From a checkpoint of a small mixture-of-experts model trained on Wikipedia.
Experts: 256 experts in each of 9 layers, a softmax router.
Below are experts of layer 5 (counted from 0) of a mixture-of-experts language model. Rows are named router (the router's row for the expert), gate (a neuron's input weights, with its number), up (a neuron's input weights, with its number), down (a neuron's output weights, with its number) and show model dimensions 0-127. Each number is 128 + 24 x the weight over its row's rms, rounded and kept within 0 to 255. Numbers have three digits each.
After each expert's rows: "comes before" lists some tokens at least twice as common just after its tokens as in all text; "gets" lists some tokens that make up at least twice as much of what it gets as of all text. This comes from a sample of Wikipedia text that the model never trained on. Tokens count by the router's weight.

# expert 119
router:129164160097121102074118138099134142141109087152129111154124096160114163107110176155136159117147136098100142122169126101165101097142139144126121158133150164139133096108153105143141119091100151099135141120110151165156112124116110143130145168106148109120169092174125110094147116116155139113125143097119159146089112162112119155089102099106161161118132092139134118105162086160102131139150
gate0:137112119161132155132140149098137149106099122086124115148159151168099082124121105100155119148098114120193162182113099151150141112135147128192142110142147127135170143176083131138146116159119124116130126089100123094107131104146180090110125129134102127146093119110172135175075121142121128144109105120125130131094123134107115077137136141122151112146122100105129092125127157129116125148158
up0:140116127154081145105077137139115105121132110128125105113153184135109079157100133108116119182088130138154156149143088127137114116174168116139140087124124124152163136106112085132108111147130100090146098183090131145148082122133146097110143106103137124126096124115149129151094131154107095138115108114111136140095115140088136098144151128146163149159142085164171119123153151135130133105150
down0:148064144127126087124136146070124145170165141126125146111087141083108151125125128170140132104094122150130150099100122107174148095107112122092147107142139116124095101176192151107112126119115108139093147133162097132117145138085154162157107137163120142118078118103125134121163121148129151120138105136130139173100083081133143126122092110096110109104098129116126132128106135134137123139112
comes before: ":", "|", " |", ";", "9", "=="
gets: "|", " |\n", " (", ".\n\n", " is", "\n\n"

# expert 161
router:162156138097153097122137111159143110168107151084124083138095138110116137149124155126148150104138150100124143176112071134109103148131173102106137142122166157165158113091156148108129101145151093149123136131120161126120097135093146126134149154119120115139099107129090161133123126100128132117127093097149173137129162093128114105092174103090157114132156167167124144163137148111101121162138
gate0:164093130127141132149101091146125119109105135120117140083171117162095102117124169085131127139115173106125157112129135127085139144148114137101116105130162137148141143102119170092103121150168148086112090129145108173130147105141146127113163128154130090157081125131102113140111140139127151113100127116144150130154105078094162136121138069167108100134147137175134146139163138074120117113153
up0:105105125160150137113139123156101143159152156115134098103153079149067133145156140184106145175092123180139107092100132130120100100114148128126172113143164127153130127145142120112097095101143134130141151120156150140133130147104147123109124179122143145156166127086127098150161154154137110096151141145118107114135095106133131155107163146105154175118118105156114072156130106140113145124108
down0:145137128133131126144136134131099120119115077104159101112148125122127116125124028116132179152087113108134108115090172125166133129121166163165122110153134156128128106145120134102091144135136152141100139160124130136142124109128140118108110131156096089101181093141131103145118173142155106139109127143134128086136161129132093148145105118181137156149088075147132127137121138126127171163119
comes before: " |", " ", ":", " Liberal", " Labour", " Total"
gets: " |", " ", "|", " Party", " Total", ":"

# expert 18
router:154116132090097106102107143126126109107147150170128124173108123098114161117109153169134139109111088141093138142094125114159113101113156084117117129095134135102097122114171123135090151185114132094128142161119150145128124176143102127134132167123168084133109105150124123147153103158143126172142168139094095132079114172129154126128078117107115163077113105115136129122161128130135125110149
gate0:138146110108133140133089074105141146094112126100129173120139134141152157125189145140125131149126148135136149146113144147132127139128151096100153137165104117099059122149139105108106130104149116143095113151145172113159132143165102161117144124112132130158156154102109140126140136107156184110167139103128083121144131158163116113168123134141138114113154121164136103152095121179080104180137
up0:135156098117140142123123137091165139116130152110099175125144145141131185115139116092108168122131135131125136118140158133176077146154142133111167120154113085101089110152135158124112105112133092144106115167117133099135108127144118165100108147121123136191124111142119100130165112092147163105134163121160132152156127136150115090163122130137150110102133167124135135173061137173106116155132
down0:085109152151140117107123155123167137086124170143149145159117134125149141129115144145083182109136156116159143083105101130127096098153134129117097158108150151091179146128122132137131099133121099065196127150137158109146108110134126109131122161087148127118154090144126145143136175139093117134115130109116149134126147095129132128132153116140144123140170112164172083109143102124148101094153
comes before: "\n", " (", ",", "\n\n", " =\n\n", " is"
gets: "us", "i", "a", "is", "ia", "ella"

# expert 11
router:101166146110112145172111130131165133142122099116086105118141143108129130124147074088107144090158148120146121132135140109075157156135124162113158076154108156104085103113127106123156108166160124138138128152111109155135098102103182164097130104160127087099142131105173113126126160117108085115114128108170153153138110133146105152141130105135128117102163092128132159143112112128088094135120
gate0:114135169130102131103147153110139143144127128116117146129129111133091098131130148111114130156128118133114109107145111113091159125105142089100146093127142098141111168146140184130102124067117118122126133171130163108133139160130119095066086119159147096147110138123145117135125166114086150146159111117116141176127157173135127117142191095111131116113138128061149099139105078128108136166140
up0:138145107116151090131132118151091097095145098140128058099147137130125160140134097150146124138129150100141164122088105146158112148129104145187099133146108136118156095129108115110169099152126156132106117119134105150097133103104157124150161164109110171105130129147102164136101115135120116115099125179136110101147103094128124123129063154160175117110136137189130151109129159111131100120119
down0:137111115134173146146136132133139143114128157129095102157149139089118128146136111084053110140111103118153114117169191126136158118112145157152151134149164093151121131152166122125111109125122118158112128145122122090172138118173115134171141112150134152133114084130107118115184098127143070110158166133132116152103101075105092163137111135094130141145123130079132141136148149124115123143137
comes before: "==", "===", "The", "In", "On", " The"
gets: ".\n\n", "\n\n", ".", "==\n", " |\n\n", "=="

# expert 107
router:093091122152087183125124123102116147140135091136098100157123136107120097139137130146114092132102156115100159107088145166153116100143164116164134161145136104150123137172138128134135139164162145136134104145141121130096154120164113158113117130162113084124089120096132108155127138165090110186154155132123108177108134100105163121170118149107111126127140123121144109075126128100110094107167
gate0:148149117113085097137138113167185132148164098136115112139122090134133124159132126167108110105113167155152064135166146111178108139140101120114167137079139080145135125131139103099135126095145117110134096120147134130115116140167130102105154146106147132098103115099119117102115099117157132130156150064128146167128135141105170103164136098149116157138136152088099134157116099101129121103126
up0:117152141139121070151078110108122106105124112130147136158144134125152138151135157135135167152100109141122106103139114128192162118130112136116147144149150126088112123096145109129112130123131136059103145115112140162111156118095149150097107132104163161099085101172104132092130108095109143083138148127131147098159111166085130114152114101146122140099109140178115147168145077141144130134142
down0:136093130154138158135128153086165157131148076158149148098168145116104117190087133111115121130109110135120107144105131119119120123131107159106088159131100150152102071141096121120114123175125132125104139144137144128140149136177134130183126148141130141098113147164121120131136166135124100134097128149113154088151127109106112108100086105127198135121075131111099134088113139119127108163135
comes before: ",", " (", "\n", " |", "\n\n", "'s"
gets: "i", "u", "a", "o", "ia", "an"

# expert 74
router:095081154106151112124104145106128133119145130140145140093117114112115121086144094154159090149139126154140136081143164148126155101124131177100119086141155115085164117140084127143143105150128106103123104160177148130117121123106129106133093091157171084141114122094092095183139144145092149155136155153144113100104110118137128154160155156174140110146130095120106144149138111149134105142139
gate1:116108118102102101110119146080141142146143140114099084132101079089097107098162144130146167117163111116123083136129149168136101139146128127132112135129111098130115112151152154122128117140122112120125137149143149112153107103129046117143107102149159090122184113128130146134148144157138135152121149105120117138115081171119138149105121147099143137144135162169122108077142121135205100126099
up1:124117123101107113079109127113176137134133167101125085114107092098099112127153124116159153123159088120119061126106132154122101153168130131104118134143103117124121113115147165153141117136098121140125163174161157121169100090092087141128101126131148112104176144145145154150157150181129131140114120125130098145104093185140119151116123133110140121138152159150108121100140131124183117147093
down1:176136137102130155164153129131175126142127128121106146163176115184159124123130159141157152081157135137129150123140147132156136145189109150140071147101114102151140100149139113143109162141123113167132101107145109146104130103132098143135159110145128105132142134157125091132116112070128134123123106137122105122077149170135108113151162086107153098136129110135089134184117127123125133096171
comes before: "–", ",", ".", ")", ")\n", "%"
gets: "1", "0", "8", "5", "6", "9"

# expert 239
router:118156122088085138103155144133114131159106100138162087141104111158165116100140152123072134093176140106139121163151142106162130126140160131134171176177142147115136115135145105138144126118076118102131155145087150143170084110110085088104154140164113139122144095123125148108168121129128129157117127101133164118126148114135125157117160118073156103144121102127116127140126103163105146110113
gate0:123132121141113184144153141139108144140131161088150139137135113092134150119124108097134154145077112112139149154111130131144118123116141121120150165142134125145093135124106082120123132193149169155123157103127156148162121074123143167050125087088150141124122094098129128096170131109159152156151127172099119129115095114139152102135136124109105106144144115105097095084137140128158103148112
up0:121097160089099124099103142150092150143127146148120080126169168126141156134161103155117111100103093098101131099103118140114157107117111116106147118098190162171148157121128137127136141148114140144129164098106106115112159136085130142096129191134097123121114151103114136162147123086152130149111151105143097116139123118151142110115182112111098145114123084128124162132188136139104134147131
down0:147111163134129148161127182147092111145122120174140100116114170150148112138145149100109161147164189134107130128146148147108110109109121147117156138148176144141174141162167185152157108105114139152142093135103119140146117134078109126151161142158127114123151116123126172127126139129136114125132123149106135141146099101124089136162171100127174120154119098134166115153103105107162095100152
comes before: " |", " |\n", " ", ";", "0", " |\n\n"
gets: " |", " ", "0", " —", " |\n\n", ")"

# expert 219
router:116079149126151117124146134122170129145102142154115152159089136118131141106162159144139132111114157142176086128141179122126162130106127076086136140134142105091124155091102107076118113141093101156119103143123133112166159119103148143142141132152122130116156141111093107130121074118142158166147145137106106140157100145163117143148119084136089160117147104131161163105138114152139130080165
gate0:156138157117106141194132106140134106144128110118140106092156150132149149101121112132134118100154151112147133121167115119139126117132176153076074113114110128113127126104134126084144094152097099144141127145151083080169109119146148166150157132134129131119123130138134153158145134150130150168117078125148177137168112162128145116149166124148072130134140135119123177161135166103090102122158
up0:094090110153094171131086188103129121119110146105152106115154103151148145143115143121149103127148142116137123122159114168112149126140101087144143134163116139124138097140117102145101124115106128127104146149123127108148141172127144109113112158140125164157161145115176094104087112131092103110098107111067090166105112147158152132162132144148195086146131143138161123162145139145126140098133
down0:157135098111139146118186101143143091140152123127132142123149129125113171121133125099178101176132141077124109141109084132159148120118140117174145107128144104122128122112124143125125161129151145140148119152156118098125134165111149129100188083156151136100190126117126120144126120150169090150128146132156103182095159077141156142094075113102153127135130149117123097112122103134132099125137
comes before: " ", "age", "201", "200", "aged", "202"
gets: " ", " (", ",", "–", "th", " September"

# expert 10
router:106107153142106117110155155163157138113158155168157182139163163110088162132113136144114133089155160120135090138125123126107154140144150096131134134134123147084101150106110099108155142161150106088158154099116099131131105106087101130089096106136173120101173132122132124143121153107137115147154123088094111112133095140097085158101108089105140112126093101131143145096102109155113116112138
gate0:147121136145159089125163113132118096115164135116084170105159157140115155200128156103145116129098084122142156101119139091105146128111127161168097112164126142176135169161131113119140138095175146123117092156146130133129122136167098146093136116140149111135143128128126131153155160101128146095119131141138111176110120136148105145114148115117106098096113118135066084138133112120146168117097
up0:101149105132172132142138175162108090121135136174148148080141103090107149156123149116108155143077134148137138141125138123123159128101125184138073145157148125173143150162099094134151138092124167128118127150124109117149106158167123148129153150123118149159168095101132146156153163144168134110115168106101097134105099130166119109124125094101163105158124117128141089130112133138126151127110
down0:112173118147123125137058120120147131114118146101121081102134088181110123120136173097141121159117114158096131128160162120151125142099140116162140133088133144156111110117171105157060152144143159147134144109128110154152104176115134110145113143126135102128088149078133146183131115154144117128119167139101144106113149126142141115154115151152173179123140140134146124106096123143163137131132
comes before: "The", "==", "-", "===", " a", "American"
gets: " =\n\n", "\n\n", "==\n", ".\n\n", "The", " is"

# expert 206
router:107103156125177091128098098086169165141121135122125132153128110099100158092133117132109066107084140128080091141126125090135096098093118130104151129128172159142173175145105139101119110107115089117113161103111156165158105110078110133151114139126133144137128123142153109134121152104131156096137155150135121102146090145119128133098121151111109159129087109131143132110139096144113167148114
gate0:144113114143181127124138141122118160115171141126131168156106131136151124119138129135098131085111128137160174134122107091144078150122151128147114094180100132112137112114143124158129104082158127125161127138129162113142142174100120121141151135134111097088149096127130103132147112108118170141160177127089112093150174128126101075148092154113164104133092092150159144113136124124144173141157
up0:121150136116103133129155125083149097130077123112139125079119135154087117119156136155182116103112082142116103138148149164120166158122134127114176135087131136144117140163115144087167130109103142143136137153131119120134104079144127138120130170148129155129164134156150117151098135112055135145126106121152139126125068116114149174102162095121091132138135170130125140129135147101123077118115
down0:159139161107110110080129092143165139099128119167128080095080125134133117124148190093135147116102120100130123113156093127144132110116125115118118090122137097122187149112117109105137164179113131092145099093169169128120163112140146148143120159113109153141155119124125164165095101125103143133126098093150141130129096151131124087165097110108125083117113088131127148127099134117131132113096
comes before: "1", "0", "2", "3", " ", "4"
gets: "–", "-", " ", ".", " |", "201"

# expert 51
router:138181140128153101096090141123158134160103121152118117158146083144144157120139176147099146092098161093103141139171135115099098102123094139100125156138161175156110104167114122142132124111162141085102165093159142141159130158151163145114115145119155137140140158149107137130141092132155151154126157104116150119127150146097105150143145083109156159126136116133118144118132111170162155115092
gate0:163136167137153133105137148161162135103142138122138169129156124130099103084149075111131112139147175104123092152105157128109132140143106143107149147128107102132117102153116109143143108077130144083164154135153118083116153173150137121114105121111127062108087136122072126147100134120090148132134119137145110103151109131154123163137143118114117130110169102143070151155146114172158147131143
up0:167145158113143127118174149148170115142129106116135148129109135141100140119133095112134122101131136144132110146083131125118152143174135146135070153127139128101143137084113133142135146106137123120110128073158090067095142123110124112152086100107130060082121158105130128112128157135099139128123129097103115118145133139117072144108153102144182078107149114160097137145123119149152160091131
down0:104116121137061147143137101136130172154130124130122122134133140140079111156150118125161145115143152133114152138146108096146095161199105150150110115134098136155083132122163140116148105125099109098125148119121142118124151125143124103122100150120076137088117139149126136100065188106125096131128142147139152120164179161128132126158085166128145120116114114119075155095121121118137100143156
comes before: "10", "1", "9", "3", "2", "12"
gets: " ", "–", "°", ".", "′", "_{"

# expert 168
router:160094114096092125118120160149098132137141092110126123102170087142112110148111102155154126121092135156110112089092151132132097139095133154168150163130127120117116119131138166130106116123088142178133160136131084092138101094133139134134109135148105177117093100125127168130117126164122177097135107115089136182094107129107141136107099134099140145102140162131121148148071122108123166105146
gate0:139106124111126133117109154136112116103089115138117070120100103133091104097139083116110155118091069113116124111114142127145143108113134112118139097099111143099123100133094163124128182124142129125103136127113102084135154127026132168114097152107129086118107110148156160153163126141118143154117137119133138091090105140129141109134080109154173119110100111153113124128129123163132142129114
up0:107112127142146145106114127111150139139160147124136136120114138085136139114113116135178174149141160118130130120144133139096144091119129096160157142130156059156156146143149102109108081118093127166161102107126130151126142074167108092146147094135098150121144128108100123136071103101138160126149181157112145152117169118151126162102172118122113099137144113128150145097133138114093095091115
down0:121138088152134122136144106112125120083115153135114135154061131114119095123165144119152154122152115109123150179152148142125139156119141107165113122158102101116132060117106128114139134119129110130126132151151129120116103144107122140111100095109096093114107150073174111132123143118145142155179142093115126089184115108140120133176178148145105114161150122167114085162118135155154113150118
comes before: ",", " of", " and", " in", ".", " were"
gets: "s", "es", "ers", "ts", "ors", "ings"

# expert 90
router:129108089187110118173139134134086128093124127132123114087163121148107135154120097131136132116112099126124107122129114133086098134110143161154135130105098139149146152118141121134130141159108158123146100111130141132130096128164148147174165081142125169182169162119147134172144136165143111097107101136092158160100131125104109134138159135143109135106171080101149176121124151089107144089112
gate0:091152147147086140124144165126122116188131175122136111111158158094131119119156109118163129130128150131097106140098126148133113111147091161118090128092137150140163117099141080134126121114177143118156146130125148168077109123110158095118195132103109142125137114085106164128149123110138130112111112144105150112177181090100107092097109121124103143133143156131105117147126121124111100153156
up0:131067102144110150179100125169124136138084118149118149149100083092135077110131115130148131139151129114132110125138094130136098150161120151156094135146140131137128135135090092136184142119112114133099178124118104136154138098122101100136125102087122095119136147135162163119139144148108151132079095110170082138139161111166127156132132104159147154077117099124112137139134098174126111129127
down0:116103144141134137134117117183148097152120123161142152129076136148110103116104136115087126112141161077152129104141078129113140066123161141108135116160130175177128113124084137133115126136140153114090183128165169128156178124111110158175142143129166116120159146122145105142116158120130135123082128095155145137162140152130117127168137098138112103158129143132136132089122131115132163120096
comes before: " the", " be", " a", " to", " his", " have"
gets: " to", " be", " from", " not", " would", " been"

# expert 181
router:094142132127085149131164145089131150157128111154091117154160149109109156109114141174153138114111160148084169112143104125154104115166149111172090091135148155104126089118143086117154141100085157123134112169172096152098140106148101139101141137145150095157100098144123111139132125128127141167148147106097096176131126131100109144113128115089149160105105127122130118146165138108143150161132
gate0:140172122144106171147146097110101125109141108165120127111161154117125147116103131093158172118151164131138127147133139115120120165124143127159089152143100146137122103151128124120143087118099080150113137166088155128140088126162086091122166123131117121145118078124136144117149143145122136163095137114146094159099079127088089136140148167108147083174153124118089160129150142127156090120140
up0:156147098165126197129121135109132108144125154168130095174131162186124142160148140126095108116124158124116123148136096144152144164135139112146090117103113101109110126161147112118122115140148112100149146132144139141089077143137114090140116143095146154107120139130139166115124110121076144133088119102170093141099111097083147120168127136075094124183134102139112127124135151105156136112127
down0:137121132076106139122123095150129098139109132105124137123091140166134113105145140137151136135121131102081134150152116138196133116114127079138141097141163115143178112107165121166118131126102129095130141165128136144116139146105131102139084118161104125131135117125145094128128139111109117144153086120131137098133154128160132092140085106151124125118107098088100088128051166133070097084118
comes before: ",", " (", "\n", "'s", " =\n\n", " de"
gets: "i", "a", "o", "an", "in", "ian"

# expert 203
router:123163141095103117104160159128096118158124130174129133133136107148094135128111121161151166086136120084102150112154129122175099083121126145118126136121130128107104123105146085149134104093104165102145106136109115171119111094158145162117123157147147133144168101151102100109150111112112096115110145093126146156079096151113120114098101117105152187096114143129143151157131121169101161090122
gate0:138119092144106132110107142148135126117114132101129087069113111123123134184090128133160154089126131165131149144129159130157142112129111122110150094089119153118121090146106135091125155139138118131172121140124145098120098145122122165125136163129106112179121131082152112112144121159137104153124147118079127120141113141111130181124124155167085140117114110090161114151116102167189193129113
up0:139116102157131108146152130132105159141103082124147135068145137111066113158099149155171146110141127133150150118129144120160120113138135152163133133150134145093107123121106140100175110148158138141151125148126120126109126129160130160100135135154045132168158096088157125132189104158124082105148107113118107109135109148118154153131149129143130149125130097099125123137117132121136117069176
down0:124087163127146093114116117153110150136127121110104158110123137142121127094168142089090075148125131153121117113070152145139083113130128140139157204180097128130135110144107116143136133182143097139098129123136158140114137116100110145107155159100130140129137151125151124107124166141114095091091109144081163090110092109151100149134141145129187127163114128154134124123136105110123138159136
comes before: " of", ",", " and", " in", " were", "."
gets: "s", "ers", " people", " children", " son", " members"

# expert 173
router:135140166085123096079135143098138126132099109144141115156132096140117174134135182138142165114162141114098134112165134099160112103125145117122122150124153162115141097105138113126137135092106170088116138103100160171161108147111115157131143157137136119130151094186131103083127108122154140136113147101126165132083131150130122151077095116118150150097115089139146112123172100175111121133138
gate0:189121142137116099111183161085107135139150084136120139118152117154089150120118145125103160073114129143153124130086109113115110133102158125154149137132129105138157147150125183163114150140152090118097119094129115150093169125134098122163104109174125151143089123139108139136144094139128166115175155122116099140129115098156149120167144132112134110076151155137099113114110095129110111127157
up0:114162126142100171132087080123096121106114141139176125144136132124165101137126111135123139161141134139118130111141128139099127132142129150121075126110134120110100153101130100137108100116067147113172129186149106156147098153106189131130182109100139125103123091122153145125111120106105082102123125119104175099106143184102129115141108122090143086165153145122126158101124134144123156124114
down0:125100165094128151123136143150141107100137090128084137115127094104096109140145158094119129123132126153134147125170094134122101145146151149114111116126111119158148110148104107154122159146147132136111091105095153062131129075137133134144101159146144145133100131107083113142116120120109154116149097136126129166177135128113118107087151109084118159128086073157082120196119125131094144117110
comes before: " |", " ", " |\n", "200", " -", "-"
gets: " ", " (", "-", ",", " September", " October"

# expert 248
router:110124131085092092111114146082097145119148120120165138119112101128136103107090102101121135107150108149101124113159128114107090110123133168105112099120155144132156124098120111137079114126102120112093118126150175150094104149105123097147110135142146073136102114104099116175132154137117096115142172169155126103106154089150105140150157145148168136180135087086116122122159114147127149159114
gate1:149168137114111096135205143097121093130085092111142074094135136119157115092138142134141125137164102099141098105123083101108142134120120121151139101147145123123114107099144129155096121122116130136131060109102142074077151150111130131083133144098102126128084149124116145132154164089124136120120154168138135173148137129151134097130135120108127113148125115137115154122070123125119155148107
up1:131133124151106098107152134136140090151090142104106110114132118133157112111118128116162125095173120130151119141128096091092129138126121136159151103192115105137167084079114112134119121107116096129157048136077150118108127152079105118128123136136145118132138150117145151141183146104101135104122148169113130149118147144161121091132106117123186105135140167125153129140108147130114148086097
down1:154147143086121162114129102175134101124141110138113122181143101128099152094115152146112164142093144117161091177156119126124075107093147152123133129161124154121098167104135152137091122124139131117136122132123160159102076139133106116126106132166158133149147107199124108141128103145086071111110125102150122127088146128146106143125131106137178102110162113132125130133143151148101142101114
comes before: " |", ".", ",", "–", ";", "th"
gets: "1", "2", "3", "0", "4", "5"

# expert 141
router:126145170088117107070130135095136128122103098152136114158117093155125171111115179156141164112160134101091134112159142110153102091114144126108111152122153159122133108111154114148139112103108169093115128108096153164161123135125125133111135158123151120124161104178124110090133129117148139129100142096122157133088136156119106152088083107109160152097124097126130125107170091178103130150135
gate0:157078134164135154132131117165136089160156138094142101145140161152146076118141117148102169115159156116129118112107166156116129148120157129154135124134166141130163081104119163108131098137154149157144107156152155121120145112152131090118104122127128150140153130094115111159113126107139056112141140099092133141131098151119099157158118100116154131115140153143067145102137089145080102132129
up0:108162166092099095098111151109121142073095136150103140113109107139105141131100138108124099176087102139118119136120061144124168146124130116142121159097122112153109157123113143153140127155135130167120189129130118148139129143119159116106121122138105115118144161141131156077172109150137209136139122156151109128109115085128136137100121157139104126125112128108173102166112164110137111149142
down0:152143143165139102126113102144116163137135101123146124165139117151094148160103151136119125131130142124134090105124143144115146147107134159159137127133158113153133096136178135136097155121120100086130162099123130135096154167191168116157103172121120106158121075127140135053092142135110150088117115123119122150124112107091123127136075116108118111119109098118171149155123143099123131076096
comes before: "200", "201", "199", "202", "198", "197"
gets: " ", " (", " C", " D", " ", " $"

# expert 136
router:155142118136113121193087136127150106102139081138084137091160112131134112139123088106110142099133090105120164151134163136070147155132158157150146086097083148127134113106109143165146138129113113090177132124129095125138130097122149160124157119159141114125165137135171145158083122122104140115113140119146152148136137128171152121153133095162134135097157119162095155128133154108100142100107
gate0:165092160145125132145136119135168114120151136135086165126132152136135119126130156144146110076152137116136139127158161159125099106140149125117147076079139128104162120172163140100130130146118150138134131131159114157165138084156107137107108177100136123108147115178112091128151112098155122113133091131113090182104141093137124147147155120106080094125122125153114086155126145151122111153180
up0:174118122153131107134128168121163117104151131136141122130114104126130131160107132143120072102113106133165139115165141114211120117154126152079136107108132112106135118106114135125142146143160131105168138135133137136110138171168091125178116080123120103086125213136155100118144159091097114097124154098120101098109113131116129140126100131171141089135114124158143121137158139128127140140143
down0:126173109155110130137143139129079137146098120139131117141148121170125165137095124150117122110117125138130139082107085110114098097108102137135114136117123115135108204147099092117136096087136130077099157171110164105129140168095123100116091126107171196143118108114138112115142156178105124144145142111123134138142124103119146140117118104125117092140103127117155154122084115165115099143088
comes before: " the", " that", " a", " \"", " be", " been"
gets: " that", " to", " \"", " have", " with", " is"

# expert 222
router:123145131114161089129119104178140114153110147106092079121089132111118140119144145145139119108100141093106143155111075117119112134099133101083120148113171136158161151104135139099099129172142087126120134107134159120128097142096162116158135140127135122164123119120096139166128156112140141118121097106147158122121160077131102129105187110101143092157157149171121147169111173093124125154130
gate0:172133114133118152102170119083120107119120090128100120159107118169113112120147128120127131130129095127082135112116130158119135122094079156115161117135142122159147136154155136136127117112118117117160140080148136137127143120126167109150147169158071122131148123078112091109137145137190109139130142155091121138142158133131130145111159087057122103150179134111105151113128118110134109137064
up0:105113101166118108139171150121125166150104122141098150134153117112113153113135098123172113147151160111140113132117151095159104130134159117123155124149134109113115121093131126106142104114140107145091096156112073079082158097104104110114161129098104161113121095116110155090149079122119131121130122127178115159127151093136106124110125147123159110135124115147189109088155118181119159088143
down0:154128130139098108098163138147166137145099149178117106145090127126140145142110169105132138120135100078133167126175121120170132129131138158092127158113119147106110106098095108130154142118132092105088126150109113126154136167144120158139125147137107150133132148135098117112144152139158129114111135141195122068107113160148119128152158188171107088137152155129171119099146100139138137109165
comes before: " |", " ", "1", "2", "0", " Labour"
gets: " |", " ", "|", ":", "-", "–"

# expert 58
router:126150170096127095084139136103141130139106102158135112159116108155117166116121170151132171116158139100087134112167133102167112103127141128108116158129161161119130098113154104144139108092097157092116132106097155169149112144119126134130157161127134123124145096181137110087141126124157140126108143106118153137080128159119115148082092091113152147099131101126120120107167098184098132156136
gate0:115111084130133128126139171151105106089145156101118094153119185094130102132169110127143116097121138142127159155111138112127155150169112140175138113148102122172130115144103150123110166138126110133147114101141131107089116096108111169092132138129152143112165139079114136115108118095097142144114124162098135107165109090126143121149151099091183107144138176113140121136133140096160093136080
up0:142128130120168161127105148085088155109130128143131143138113133113106151131120128105129156118122157111155161134154144133130169106146097165142157123139133124163150112118113149088095173130167127123123083132140126150128148065136123160147168131085148145189120095095121112149112147122086154136098132179110149094166109146088143125133132108109135110137146156090110133118157180164155115099117
down0:169142146127109157128114123129099120117131105086111168180137077103161073105141168161148111115152131149098125146143158088147115136144079150146154104126108131127151119133162165138123113151122123172121102111104100130147125094140162123160122123128127087129099105099120114146154140155062131135134140100105148129147112132146158137162109112096120138143105155114115114089166136175158155146160
comes before: " |", "0", "1", "2", "V", "D"
gets: " ", " (", " P", " G", " D", "B"

# expert 195
router:088108124073165094085143113092136142141118103156126139163138109153153142117123143123113125092100086090099139146136151106157127110133142125114156153157165168146172167123111149097134092091090123090098150120122153150179101135119095139140155142144104133134139125145136129131129114142143122124118185111140149108109141119110126144099113136106157158120125072123145141106149100168085171098130
gate0:194093098089104140146132166132136127121097125140164119107128101139133107110082114114066090108122092148116110102145110123132165135129120134190133124099111114117134136132158145107121120097145138118125142102091111101129126128139068131165178142138089148134130091062142118099110104149137175113127134147143127143102119158151123147148154142132118138183115118128111119150119129091135167105120
up0:130139136132164093117114122124057114182156118112169119117143139104082135132125145102162133110138091146113132089128179149113091146134122101108103169153107133151099099135106119144127126143133115144115125174153106119095114117122159157138086120124108124141139150132122151111179137140110150141117130113161163157129117111106140158110096152080132107067159160138120144133065120146150152102141
down0:137104107110132089156118127144074141125134118169143104181161096108105057096118123146123148080114135171132105113127127112142142163114166143108152153126113112132119109092147095146143125137173107112099118137151132079137137088122160130139149112107145144159091105118094163102154125113170125072138126098140120144105174138136149148094119105115109100108097156115164117122122129131114108150124
comes before: " ", "0", "1", " |", "2", "3"
gets: " ", "–", " |", "0", "2", "1"

# expert 133
router:143136159079149116161117115099153168155114124124108110153135095101145150100149102142109166098112142157095123148169099100145116074131106126097108153118166155151145135169156125119151123114141117114140133096131114148156126134101145130151108103141156142114107099184139164108120132100135160128120172118124164107142095159129099168082125093098125118117108130098147129096145111170120157180110
gate0:130101169118155154162116131125087113119164120142150087100147138109127142160134132129117165097152147153129133144149139145144128173122083145132132106120142127143145167099152132064178157122131131172141123143181096090125122116092137095092104132141154135147101112137089115151134126184124122091116103097117147100155098152094133146108083119149124148177146132124112145089156123118126155123113
up0:138075139129181148148100128116085110113148122152168101077128128117120114128122119141121137091146127152117118160164131175129109141153099167130120135148139125135146125112148132057164146117126122154116117133183123086143109107116131108134077121148126140145133113114094092170144142190086135122129089101131133088144074135097120128131113114151107146171135130095105137110158154139127154129121
down0:133167133131147163100084137146100140134149091089132096123132071119155123140160135122168122107128125143110119147125143155104128111135109131103114168103110101117142143187141155110175138139148137126096134155112127128167103152106141086165137119115144108110108137136149146159155115151142105156145107103169107111157067169113119124138130171117144114154142116076146157126168169140131180140143
comes before: "1", "2", "201", "3", "200", "0"
gets: "–", " ", "-", "/", " U", " \""